{
  "n_layer": 10,
  "d_model": 320,
  "n_experts": 64,
  "experts_per_token": 4,
  "d_expert": 64,
  "d_shared_expert": 384,
  "activation": "swiglu",
  "moe_layers": [2, 3, 4, 5, 6, 7, 8, 9],
  "router_score": "sigmoid",
  "normalize_top_k": false,
  "routed_scale": 0.5,
  "balance_loss": 0.000126,
  "balance_bias": true,
  "init_std_router": 0.0237,
  "lr_router": 0.0003,
  "vocab_size": 7829,
  "norm": "layernorm",
  "norm_eps": 1e-06,
  "tie_embeddings": false,
  "optimizer": "soap_variant",
  "lr": 0.00202,
  "beta1": 0.95,
  "beta2": 0.99,
  "batch_tokens": [16384, 32768, 49152],
  "seq_len": 1024,
  "train_tokens": 286100000,
  "steps": 9288,
  "dataset": "wikipedia_en"
}
Below are experts of layer 6 (counted from 0) of a mixture-of-experts language model. Rows are named router (the router's row for the expert), gate (a neuron's input weights, with its number), up (a neuron's input weights, with its number) and show model dimensions 80-119. Each number is 128 + 32 x the weight over its row's rms, rounded and kept within 0 to 255. Numbers have three digits each.
After each expert's rows: a language model's description of what the expert responds to. This comes from a sample of Wikipedia text that the model never trained on.

# expert 59
router:102125102143111159134164084102111139130159084156114113157121147145159141138130089120106168066106117107201112138203093203
gate0:119099112135178099183127090142103185079136096107153140151072116115107181165089071123130118140149140134060127116115094128
up0:142146170094062156051166170080140098168136128134114107103168106138164096107148194139087169117096111113188138138133186140
gate1:155070112145134120128151108033128134153154157116098125141114184143109120158126090122150179078096146109105145112085103147
up1:129111084144091104133121087033149149124149138125150122125107162149098110127145147147118184049092123110179135135111136113
gate2:107079097142106182163159148105107121182143090158138120175111127062123171117163119157108113167151181102144124097159130132
up2:106117111166115133112145131045137116158111108153098131193130152080093175124150126156118140140134155115170154095150154080
gate3:145108098099114157128122099159135102197147124129185142091151131181126118111147139078086094095111115137135100122177043135
up3:125145188099128080150165108111143136085157147156073128165136114064123069163086137200146136142099151079117157142090155136
gate4:108126159082087135146126150129113079151127092132175129149134116155098137082191123140107141077138154146217064140089094187
up4:084152154122105097114103145146100134153124109118176153174131119097079112102157136114130192109156152169220047171084102144
gate5:115118134132132172145133109137127089113108060107080143105131139107145140158084038109096045123104159136152074132087109184
up5:178116147144143118146162160148123190144165196142143106107145130126088119130152200163165211120113079094076162144140171108
gate6:106133108128132072135080090086172096123068161147101090113117175096089110121123103136112097144147109152204122147099156068
up6:039128098095130075080123125100178060121129165177104119147132140184104129108109053148151121121156184155200120083109177129
gate7:113060174140108076103114166105106112137149066077145157139087114131134142153238156143142197126133139136130167147183133194
up7:131182094141101190102136134108139128107092180149100114142140120104136136131054134066125104103180154150102063087115126055
Month names

# expert 46
router:120126094134108188086160163161103100151132068179142130089185182123141214152077104116045079106075170150160113144119146153
gate0:124100137131154226128130136102145110161101133137160238106132129122097134182144202113123124102147145135104091122100090193
up0:112118135094127142137129156090151123111088083151131118123145142126092112155145120102139151155168104163094072154114088183
gate1:088106099165128093141104146076115146123153170185106179128142189125061111176096119126091134138126147134137137141114156186
up1:108108161175101133126048099148108125092165055060157093120125113108178128129145158120143146170137119141164127126079067134
gate2:125148119086139070146122105130187168102142116070143125122137184170160181162101117125111144136113113074109105145126120150
up2:137115081156153095127109152077125088081094097086127075089136147165127123192175120121131131155153165145121116137162162160
gate3:092135094092129106139125127027113095122137095179112122133103150146120167115121069165162159071099154098165120128117163168
up3:074125111114121069120084115012118069094134086173115136170083179143093158092142101154182144040097133103140117084125190167
gate4:112041077146124147127111058153111124130159109126177127113105150110149124138096125167147104136147156103200108113130090118
up4:082090083122111142097124135130124092124142105162155094104107190194118191098143121148150145132089164118164096064149150099
gate5:156072157232131177129143156134108119108106125137139153065128082115183157201151104109092099126131140123120128147151096165
up5:126101161145085124115177170070130083111092136112183181073079118174123145165178136128092112082160149134125115141163130126
gate6:099140099099090100077130162101195102137146140118166182118076187103062187103146138113136179132162174144172087126186135166
up6:102120100094141118124150151116113087117104020113143147110100128099128148084086070142070179192073139103179129153157160181
gate7:170138229129085152121097157130124127129082087131129112078151163072142171149219180128072123108120099174163133118095171119
up7:104133056165147188080082126107072108089162116179181113195108150167106146109116115070137122221197122134103159135174123096
Articles before time phrases

# expert 0
router:129084120176154123131160099149090165147173093140079109126130160098145148159131119172093114119106166127183145183182114165
gate0:124127149162152101133117144094153130151141108128132153108084117107094124175092075096136113120088086184078099115105142142
up0:132074141136079146116083105200077082147087097182149146165094163111151124084153134092116116075134123147129144162113127107
gate1:093151154094157145119197116151112153172124156087140127139140115070153100070090130160142127130080136113133145185092069139
up1:144102108161109103129051180102080109171120134141118137085164118147129147121182133105083144105138166173135102126156174109
gate2:123134179168122113144086123151102158093118059111091116154058081102127092135151154182101139124172132137145083104199173167
up2:125172060094157115128118108148136166131117178130108116122159213174094126147091131101147070127142104134098085135074103126
gate3:090149180082164136177166090164111121104095075147099075186160183108129134146057098161115054186076138118179112195113183113
up3:169152127143167072146167126109116101170107112090095091119081104108158108106171144147075153139102075058160119115121137132
gate4:132111150180095122120120060124094184144141112108069116111117214093098101147127113157109107183100122146152138134164121094
up4:126151094118155119137111189141142145104084144148208155134178060143141168108104115099168189074152144112093133147066132138
gate5:198146194145129071089132062122159103139150146126151095152110177071186144159049157135136168125061103127106197165199166120
up5:091118084125121196178106189147080129119115100148113141093111059180049091119192124134120133121186124097146093074092091105
gate6:166093095131143112098183152140094152131162111114087102148133103209132107104065150099119128114095148149127147152110143160
up6:111080190082143153182104105167099156111183089061169108101179143164148108135109186115118149134076100125131113161153130156
gate7:135132163150133138184170074158081150087114126098056076163140157111091136169132179040112168161099142134118147163192120175
up7:151087116096133130111118124142143086153137140122116119031117084136069170113153116117205167094163144117113141118107082149
Adjective-forming suffixes

# expert 44
router:131156106125137119132142080157096126177144120180108123087183164091126139126088092144120149094055141113090150234202125167
gate0:157145140087124056152097066112152158100112168157138191087170054137113113104146045103141098109090149142100153223145139108
up0:131156154155067203092152184140113091140098097091190104126110163081105101153090215132130134175153082076119081103093107140
gate1:148098152072153144141062113199113098047129150155141159132137157134133122139105095091105175144082147145154093142155120113
up1:182095162088117164139070097209112107078149138168143150140140145127111162101095125101099174130135161147134086159167121086
gate2:184142156097178138137174108148113093103138080153124111167126169088094083198096092117140099164105158124129119110179116064
up2:179115125104135166084159124130128147129143092121178145151163140105089096195148115099147146163093144149105149073120063134
gate3:155112120147111215182160119112162166121089154121175104098142116118132071190151131139133116116072073124104138154096122134
up3:107152122119088092053114118096124102154163123179158129151138105150135136071078122120129145100194185118139119101149145081
gate4:220115150169138140074140100109082103171135142184106120094186157132155091102102044123142128078135119115149139157059133141
up4:084128105151159093168120139160180164097124090114131122095104107186145182154124181136128162153146110142091078106116113182
gate5:183132162166119124074120132129152133089166129208115141140126145102152187077169178160133110117132158160103159129157172112
up5:078060100125133125134137129133173086089107074063151117083161150088194043131132115114127177116090116094138172123144125095
gate6:166101085107143145158122151075110101155152118120089133107051199077105103160180154135072111162081151117166089149081103081
up6:173102099137100151126136107194158111185116140126053149145117134097129139134169166162100107107104112133136090167085168086
gate7:135116101094168086162135154138144093098107134106118100061091103075113121118160097163119114184123115108135125145097117087
up7:143136131060190084161165149107130088101105136109130126083100142090119139134134097175097129191084115098141135133102101099
Mid-word consonant pieces

# expert 10
router:152143109183143125128164106122105137151122113127091127109135148113178123117124109126110161079117101102208099171131113144
gate0:119082071128148137160161127155093099152129135135174063068176134141117143085070102142110143103131133154078113159152048136
up0:146157156141105158094115156107113173142130123118087157167112126063134131147124131156133105149130125135178173141086168128
gate1:124115068129114159115098149135119132099132092087100101189167130148072126074114120095101178128164159159109116106175153163
up1:141136197112152058131180113099126140076068146136169131092106136140129120161147120144165142145105113098181105142053131131
gate2:115091087151130152145098124091141104133110141140125143140128162127198122097154101210166134112128132134179145126134093179
up2:131148133109109161105148080156120156162127109120071138171151088124172136095105132033133088097163146159137117133111106091
gate3:170087132108097120093161127177132108163158165199143075071137130110119154096104101117114181078105135137138152158164070072
up3:105157108112168134133110117076136157117105133074106146157132126122132107150142161163135123198149146108131168140094179158
gate4:141119157187141162135155081127145135160121113132189109137140139163091156178083097160130168093146135118117101102199122140
up4:097167118205112128133158088110142159109110115125134122160110128163128144146096099126146096097199139095143092087172144148
gate5:152130081082139121086185145110122118131105155055073132111174110095146088052079131139110163163172122100190119154158128101
up5:108139176154131135166065144165136157144152098188170113163073157159088140172158123096161109095094147170088139125111132153
gate6:123117134144090125142131143106121088135143099118107094082130115117133143173139111110107140058122103105147056120191084157
up6:114131139159077124129150143098109093121132089115094095068123106116111147166132145102114147064129097112142071106211110125
gate7:124072140133110107098111166111103115123130109132140117109173143159109106144096124125129149153195199161192191151137128066
up7:149086161131105119131109156108118105128123126059099119129127169145123075127123128132142151172170176142196177150105137074
Birth dates, months

# expert 60
router:177076106155137145099096135149084139150155111179056098127166087111112148109128103141090091064136145151091110236088114110
gate0:160128092120116119133147181110162137137208117145097148147169078154128111131154162139126057151130096134084049161113139111
up0:154104196114117116162129110122076100138088099116076066143081151117102113130188075160073122113121155158154136095132099106
gate1:131142133165155078155140139136080192124079100151104115166112168098069117147130130114172110120133124117164159172106164163
up1:105082172133125148120088074129095161113145104124150163116097112115118083099146089125120197119146109110128134204152151117
gate2:098153156075061158137142136121116129116098127073125168210121173087085127113106156107138154072151108075100121145165147103
up2:069150167090061186119138184150143117095181116107168097135168080101096184079101157109132145151087115129118154134136106183
gate3:140133153097126081062068148083150128172161093091080136063147138210106118077087098098127108096138127082107128190167149149
up3:170149187091115078094077170082142097148147109086108117108141101198098162080170111080115077097182150106101159136133109110
gate4:101154112113104121088135078104136150140147056126100142147158139111087169136104130092095165093083157185133097153125116109
up4:121163134084103105056103096058148133120132113141103167165122115073078182101142115104124152092099132143129102158146131130
gate5:139154117137069157102143065156039156118118122094137103173096124087118136117160186141056113104086087115111161116116176129
up5:110091123177100188094149099150081147145119148137103136153081083112156113156147201161102091086160088174155081169090133117
gate6:138111118179142036062102073103083130118126136193095131130111179121160134145112091092185111104137169183192160118134128106
up6:074102141141122153115125181141175126113159135038115120163174127191122133149119212121128128149116128116102059131107130132
gate7:105154110142099164095087133090111137154171092118159169076158147150110107159114155124154106201129171128177088220155123134
up7:113066133126112134165107125129144151108151098158141132092134101161161109131072159068129186114130099089120194140151085136
Pronoun subjects

# expert 4
router:170132126197167147106157124106077139208131090136110109120148147061157144138119130162083114103101134143162150186135126144
gate0:155131183117166131101151135090097127115161131071150118146150117081131123100083176134137195137100086109089146175105124099
up0:152178172132159106079138110107080128110111171046150121163174140058127131123081149103181175134123116123085135154103172115
gate1:092116137140152097104082115124099131175119111132152148141115189091157104091149112134115111147122148138145178159152113130
up1:130113151167152106111086115103087105176111116113164141134128208088164096116166101130131108124147159158079166124137121129
gate2:118138050126071158161176150121173177165168132177170064096197129123093155116094171139117130125149178110092144134119165084
up2:095115168127165118091073113142099118092110120110116199153090092131134152113102095098150115114103117155175115150125108193
gate3:177123155123103110099146099137116126126202164079111108112115128136111177121114157137089097088140174134145131090182107089
up3:202127158136120105122125130059093064108078147128129137087124170103146097140160145121147068116151153132156099086113184137
gate4:148119106113143134194188112151149095128139106132158184151149108109165108136099152104102105036098125128119126139129139073
up4:171121115116141156182183100130145090149153094105159192139142104099178082139084146095106106050100143111136128145107148082
gate5:187139123137134162154151106142082130133176084111099148128085134107115094127109175180109069105120089089133175172145103145
up5:210134123143143165138150097136087139167164083111104143121074143116100113117122203173112129125138090097128176198114134163
gate6:209079161185115104187149130142057152135106120138091068143073142187112103146134175142121128104123091105157124115155122132
up6:025133100106162152097078192161191080143160164129194162158148104080145152132139107109176174137105161176068199148067118120
gate7:184121171100099151103115150144113096134120146123175128070157082085161152132162097192105179127094149116183085146192109109
up7:175115174129069130118097160154104079152090152118176173054169068086157152133161104196143173135115155116158088121160099090
Years and coordinates

# expert 49
router:148136125113194146086151110133102157157140115157106090152115164131180099129108122113074099092100159155170114166121130129
gate0:115147098116126102144156079166101167096147102159128159140151073112158142083169139150112129100178080086135124152134107172
up0:111147119099154122081123118076094098099102109065143125154099134183106082074124122162110160202174150090124117089120164092
gate1:152101104180155107154142102068129156213165122134086115109181173124085151171087086105141124133101119112194158134098116174
up1:151127149108099078080134163040126105097089096154069053179088132128079134106111138135085128086125164128096110105182117105
gate2:138077140086160057149117089171172164078147062161137126111075100203162100123102096105122077106127155131128136166156119122
up2:088141157163115167141170163123110127156114141128121137163145184067053146113142146123158165171146113156138140102113111137
gate3:134167093119147104111110096124066109128110124108169110136106120150184124126130105137102034123111149147210131089129121156
up3:149112183108131140141113123143194146161140094164131097124127146163037147077108180118149210098138150122057124131103114084
gate4:150074142185138106145139120158106107159092142131056116134096104102107127176113138197133091145074128132140143112083048137
up4:121135130096117143054094091087119124139180123146163154053175147131126126092111129075164194129163131120162122146204142135
gate5:158142116145139183124082118151107116117110120087074082108119158098196147189139192107124112129103138131088160165191100128
up5:160088102112164133083117141083112107146148070122176154135137122072151154098110109158129116105141162128152170166089199153
gate6:195150102115035160178195164083108154120130081167126149087133088081094125103167159165098114118104098123130089121173152158
up6:143136170118059185166099116128127151150135113141106158153105130036149095118159125111143114076102105125159117133184159114
gate7:124089058125165167108135120186148172122157134147145063104115086182173150125114122137090079147106118123125140157092133097
up7:101101126131115134120149112163149139108074193183109099191158104121139160067078149086122153138186146082153135150122148153
Line breaks in lists

# expert 56
router:114147080161131142145144069172077146159153098171120077129114129107116123155097122143094117124073111157163107164166114139
gate0:150180105109130147111146123137163176174152139106147121095092120144142105081153190121123118136108127058104150097115142128
up0:105110127071112130136148120081122113207163121156153156120125138173172150113125107130105131162140161099096073073110119103
gate1:148087122143133108080093137090079107162191062142141156095121154131097162112102146144109122090097147133104115184168097129
up1:122156132133138151157147116148175150113068168107102109154114104123151111138198093137124122152135096149138141093060155113
gate2:079125113119113161079131074154121146066144142047117180164151108082115134091120140124106079098158159144175124193151158160
up2:170131179096148106139158171108104140196137081151085183062144161113095139102105100123164158114132198073160127136095121098
gate3:122111136136152187112143160136188113165158180126135114131123096083142103127113069132155105110140128168097150165066097130
up3:175205091079126111163120112084133156118173133182141096139138100118075058101141099121150117096143148148109148156159127144
gate4:135129117103118174135168171132123135119156185147142153080131140142104157127115103135160141118069157160106108083173101094
up4:204091132104117095158152125171093124108113113115112072138131113150114100103101174160124121175165164082099152090121071174
gate5:145133086182159160141132081093141137117116125116131137137115117129129093121091141133082093110135139178163110130177145143
up5:190151128119112101152153082117155199122125174156107165100117181122064091131177108151173190148160131096128125119175072146
gate6:144127171134136221133079111158075126195135110132177068125131155113135116179101165106119135128116170131143098111120099081
up6:150095091103127071056153107049181142112110228156138194092138155129125136087143117127139120161143124109117114171151185168
gate7:148154136187142094089151124154143159182154169190136199082144096091110111117130104099146101098116178143167106108145107134
up7:115075141109102156176090123095107110098111049063140108151081174185114139170123185185086128158114025130104147129122161135
Ordinal suffixes and modifiers

# expert 34
router:147107115185136125158144087138130160147189131139105122097152127084122133121143091158103103129097124157205149134110086201
gate0:114191177144058164137183085155167124142118092124133130035151177131119135171115148133129113082136145109124119179119091068
up0:137114125121159148101166175151140101160154116142108124122194085083098139119087104100148135122136207140169164133182083157
gate1:137107075129077153108202049126167164137156121104144052129126147120150136134106133081141088108191207157160126106175149128
up1:102150143132183122078080163088110147117122118116152214150090124120057148090137105165152209206051121112137110167152169124
gate2:136078138137105130128163121077123109180133094160082096132115123078157134125128077162095111155160132167125187135119127155
up2:168144118108154112149140110187093116125092173130137202094102105187116124168135117174204159135195175081085065116107115102
gate3:158152128132189071099110135129153156141135174131111201141126139127074163119158130102181103160098185114137195119091123158
up3:148149177160143096097099151151105092105087136196134169126112150079119136111106159084148145084088133165077125145124112137
gate4:111151111120114105121102116130112116118149106146219191130206149143119104112135018063173196123088122134117134126133134184
up4:150170146164132073153073076170085132191108155169081131126120124100106176204130118106164101064168162145142171122170085048
gate5:134157063127102119061139148190114097130135134112176121167137121194108106115080196131134104118157166145148099137154142146
up5:112149090058126105144087126185164131083134194127178137137163082167088101084132170079150100166150157107172109086136104148
gate6:115134096056088110163113164019141101081076154136104158112057125104100146112134073106104138151175114129084129158133108119
up6:114139173164164159104143120226119148143153117113143110120220119155158107148096183158132103111089149132152131081159160115
gate7:082111147107084137161098115100117101170116124136146132140176137113137173117127098126121112109130061136133095151118107095
up7:064109130145136076102144073124164120146159163110086109141112129126108150126092153083145172174149165147130146103119191115
Table pipes, headings, verbs

# expert 58
router:167159077171145176147154051169090154126164135138166184091157148102132168103097124189125073112130158142157121140133069150
gate0:115109072143138178120122105176132119146102134172104080096103183151170202196160114127146111114106151131063132130154100145
up0:153123172080128099166115164109142168117141115105158181135179037112104069080129144142080109107168135138179152120089110124
gate1:139125140172118142199151089161098137111147112133113049088099122163152117179173152151108114131142104133121201089106136182
up1:139151130100176121072074140062130095076120128128174196152145110094116132087104107084137138144101137119127049142134151093
gate2:136113156210144134111080095147111154084097139138101125155142143124118120213131113125158100126095137160111119118159075109
up2:137136104100095171124158187111145131185145113072153122113145129091170144070181177093099158093154114178140171188087133156
gate3:074188140146094091071114089164135160171155112064101081170119131097074136127137165101166124104126170152176099108137084096
up3:111137155100123146131153047212158079171223150086152072116194093113105157133052110167140135146132193076104095099146058090
gate4:173129169107160153166167123126139099065152121135148180083177129081116087144123139132130140137123128103124120140150075171
up4:091134058155140059135116070165143137165159102160054060120083124178133239109104145160127082149171068111141129075171212136
gate5:135157113167117151119117101137110155077125136173137178097112128134094162077137191166106119139137110184160098138146145136
up5:132169199145067179147123125063156157169227122089111159110090146134145186145191163117090191091152121158081090117130125157
gate6:133079079126136100110140130105124145086075085195059050073145114145051182139116107132110169179148118128111111127154114146
up6:132159165118147162125112143141124085200111193155172107160162172093136091106077209144116124115131115145179137178131210116
gate7:130117113149134173174111095094111172134146118156157135126105160194127112120154097132142089120107116131145060154066162165
up7:182134157143103075172159121125144128125162107087041145098130126148076085096115186122136144093139110128123130161140204179
Sentence and clause breaks

# expert 19
router:110136099178157160152128131087099115164145087171098101148114138141159187157131057148091127097072139172188161159139131146
gate0:082113127130171131127138073106149126130195091130140130155137101115121149131133142178060131161124090151112172170176135124
up0:113116107126087154126134206144117170142101084124138144105095153119159155097175159097145140104166132076120098134126181154
gate1:152121184132094117125118102109088141108107153133126118172120124075216127161187107143094145153097110082157151163111190096
up1:122128087101152164096129152125197143166166126106137148084118095174071134080059195138168140108174120136079117133089074168
gate2:136129114135123206126115092149095112127154081113144139176150159058154125147134116087136107126042140185118096158106103174
up2:148137169110096145144137114135156198195103154098130075110120145076066124168122218136118090141118120108183117095116146130
gate3:113141157150153169146099165120067127133095090149106062153097129170149146146186086148102162095109140184124131107139139148
up3:132142168118132141149113163095086136126092109135107077170086113153115129140170078120104158080095128197150131092150134147
gate4:118117124105137144139134144100120143197116094167134103126115110116116180077123136114086153141075112131202154121186133098
up4:158130086156170093133151086078166077153138110121160114186123158160158094132096116139126166138072128103108126112202149131
gate5:149114082102165114152094050122081126054173141083177089147183205138145146083065078059099133182212157174121151122176147174
up5:165077150110117109112154165044159105113120137096076136142151146163153105116128187148155100148109157146109146133119136088
gate6:079137111140099163104152140099221184158186079107140155178147102105120171162084224095106145140097120143152083172083155157
up6:168113115157153108179118124147070097129085167136091130068148151130137051134154041160148093117148109116093173106157093114
gate7:165112167102091130138104124184112109123096092164131148089119147098193162165167142150084099101082132081142161122084129153
up7:078146059166173118142169147088129147166157131103117060148133154105104048118069116106155144173180139164065131150170138101
Colors and word pieces

# expert 8
router:152104134178115128152171122170064076176158114152063067133140132125147073166117090129105125124115151156177122171124120079
gate0:155110159109103104153174095153133094112098117095157084116134130117099115169090114122157180146103153140145130123139096118
up0:130091121147103099120200146149178095119113110061132126094148096114096132129074107120137139132103141129108120126106111116
gate1:123205135156121139113124165144105081104125200114116131148140108119148108087168113150074180166128151148105128139136168155
up1:102191090080115153123133133096170124141155142148148157130133114161156150114106169093099171189092156103069109096187115153
gate2:096134123182074134151078124136152126162148064154110126121133081117165125129074079095080100152102143119163185169127121111
up2:112137170141106131114140144160122106117102125106063154081163116105079199163090084112144176126100063110155152182158087107
gate3:145107166177099115123172129155112120127135137200152065010192129118173123157133104134111157135106150107095205158104095107
up3:113145094078109127109131129084134140142079071153071105165036138112076144126112087087146099188118121161114102124148166137
gate4:161122174128138122117117163114133116098146181107121162117143106142097128097152177165138143111096136182153070115089144127
up4:168066124160162130143122157119133101128158130140138136130097169096109123134033159172144097123062162121126052154142110147
gate5:094065110174121133115128131098123147176105082158118146186121142127200122144079151182102127155130158114162131170094124136
up5:124138068127116135092109123101142076141114102176126137118149179143181099195109151110124110122152120146154156055168112133
gate6:164078089201087148134136103140101148124161075145123090103117120084106179204144159128081097089148094145172152121155120066
up6:149129073159049165131133124203141151128143147110144128118115102072115161143199161106092096148112097206162109110168123118
gate7:171123062151130097047127099120129088182203087167142121123111170147067090163055123149120113133084073154091193182142079126
up7:157126072156132105091136105162129051140180140164135161115126143142086104172063119126152124136088086145084175152086093119
Quantifiers and light prepositions

# expert 45
router:111078085156123118154154178136029161138124095166083097076164198125177094152089088112113143108084144128180142138140124111
gate0:083128103172108090172129110166082091132157103100097134056077144086115137136116115041188170162124113103125181137145101106
up0:088155132095126189143100180133155120075118198114120139137082090129119128087141131118112094146087158103106123116112163141
gate1:144107066167115164134129165193113160190117124083141161048167075093147106049044099126144083151102159137134175167095076188
up1:134090069125127156116143157200110117178098138138151120027114092109160132093037090137132092147120174109145164164135116188
gate2:121063075153117154122108132132009139082152109176125144105111181167102111079132089165091112135147139078138179108155106113
up2:136124129120095144113137125105157150061147138111103106090183090153135194112135135123083180132103145166171142110119095180
gate3:103139117112115147153137123167084130146136203132126211113092141089105063133132120064116175176100104171143117172122102128
up3:097137158081141077082115129091178151113119154132120150161139108133081107093094167174093129090214113164118094150138109080
gate4:134151153157120116118180128173120128166147148137148098119084137066202151126161136171123150117078200129133136110097123090
up4:147142156145117076107171111152163118141136137132138094119092142083186137095130137208112121134130213139146100085138146109
gate5:153117144119177103167187115129102087136161061116031077097121097137151145130075124130136188103122123087119154159142164118
up5:119111114132100161108221146118171127172118092122105089100106102164140176183098154142123159136128142143143157152123180114
gate6:111147103120128102129115124147112124146078101101074146105095124096111115097099115164122094174133127098223166141161115170
up6:175148162140124153087119100098138117130177170110203101161124135147167147156151171106143148110092105127048085141100121100
gate7:159110126117108176165098156122109132130164087173125142173205126066154076153173065110121119118141093086150106178107101159
up7:139104153137124106121146085110147090118062137141107116076103103196133176119115152134098120153143147168097110106166120082
Locative and temporal prepositions

# expert 9
router:124155100159166130126151068116104132139176077169096082127184111122137128124130132150086097050026126127126170154111110130
gate0:096124162120132151128101061162125130121160101201064176132138165117170102101100155110084100073094150122187139130115140116
up0:128124173113119157129135106139150091115173097165084170188119170104155085091094161125078100076070112111197097128125120115
gate1:125153130144125147153175191135131149191107102119062063196137091126105134191109158110111148148149101138210120105071177124
up1:127190080121167127162153119127087101072139129201105116134134100154139076165114143100133116166149141109104130146134137124
gate2:184145162136111142130086075132088176056128140185159151129101077129162155160155183133106177134043148162141177171115157115
up2:158100150140056132100111098126113135060120095119145161119101121136120119150130158101080135130142123167120176196137183134
gate3:070146097146073123080110144160117127093168088171128123122140110115120165129187125186137116102056173137141159130128121129
up3:111080123119168183150106117157128050101124146167067142083115134124125103142096104111121208133105099045099133139123176138
gate4:115141011102164131139148131104133169091107096091197128143132110169108099067163126124104118118105105151138100120158090098
up4:129132192127086140161173132131100091143100198141113084125156127092175143173135095126147194149154137111121127132104130179
gate5:105159126130135110104160093139116163123145123120164117160127174125143182154091177152127099143134115126112172123163156155
up5:125199146148162119139125114157100145120132125158163118176128147134157187150074159158140070188081086148125156117111157158
gate6:119148138103125162158156114117107096128149195109180112132169105152139154139115195144128119131099142142148167109108098142
up6:086146105083099136134110097145142127097181205127178158122162132160146126150129153120119176143135191173159137142133117127
gate7:112136075136102129109126124136103149078135051120131086161100186150117102134167142123122122056036143177149202167123182118
up7:077137121120135123148128115117139182075140081129146103168133163176113075122180106181137106040090103102120117118152147108
List and table separators

# expert 32
router:132115086168143124119152100093099137171143131139084101131113133115148147164156085186085153106117104158192179156140115132
gate0:116140110146136095128147121182162108160119122187101112173135145128196135157147124144149067107095151136146224118090121134
up0:121141173103127205152102157117113137097116083133192145091129113102077138108103121096087148127110095130090046176139111080
gate1:148193126126122107127152131130096121174114084069127180081114137118104070160147119133083153131130160126155095137164145119
up1:150174120104185172144143187161093101092140099159129176144161083092138111158138092094125091042106123103151116171131079131
gate2:124140143130115155125077199127179159114147118140083115131074137195060169136119139169096120144103107210029113132167093112
up2:145132127104137097113188040140080113165134136102140094104144081075147093084117131105143106132133136063224118148091139153
gate3:135194157128108115116139123137166113175134132110082135170150146077146121108139129156128143132105106105189056162128163116
up3:153122096111109144148121127114155146113107143160123192148097119130150119120111120126135047153157126111117070155043158110
gate4:131151100102135103163167133159160140143091050098063095146144112127110161118119078125090138111063142098145140138138155117
up4:165071098155142183110176209116083118080093113168105134114076094123172129151173142142147089166156123133083104110125090176
gate5:139103069147112127118185139086097133137121139113126100155122126116144118166154066163140188117150102143178180127147138122
up5:091199204104138137106083099168171112099157110139134161132156123129144131086084178085115076124109164123085103128106120102
gate6:054173169110116135145139151196087117130187114149105137157108083097098133158117190143083104106117138151187112142176096111
up6:075126149064115111176159131168144161121180122116110115167115109111105123145127209136088069072129135134181141171151111085
gate7:139124146125164108103098165073157129121121102106117100142165124149057126077129133176123217052105093099117161122185146103
up7:135124159132171096118086103089097119089121115144143127120123132178100120104148100167141165122146069094085173107170166125
Numeric table cells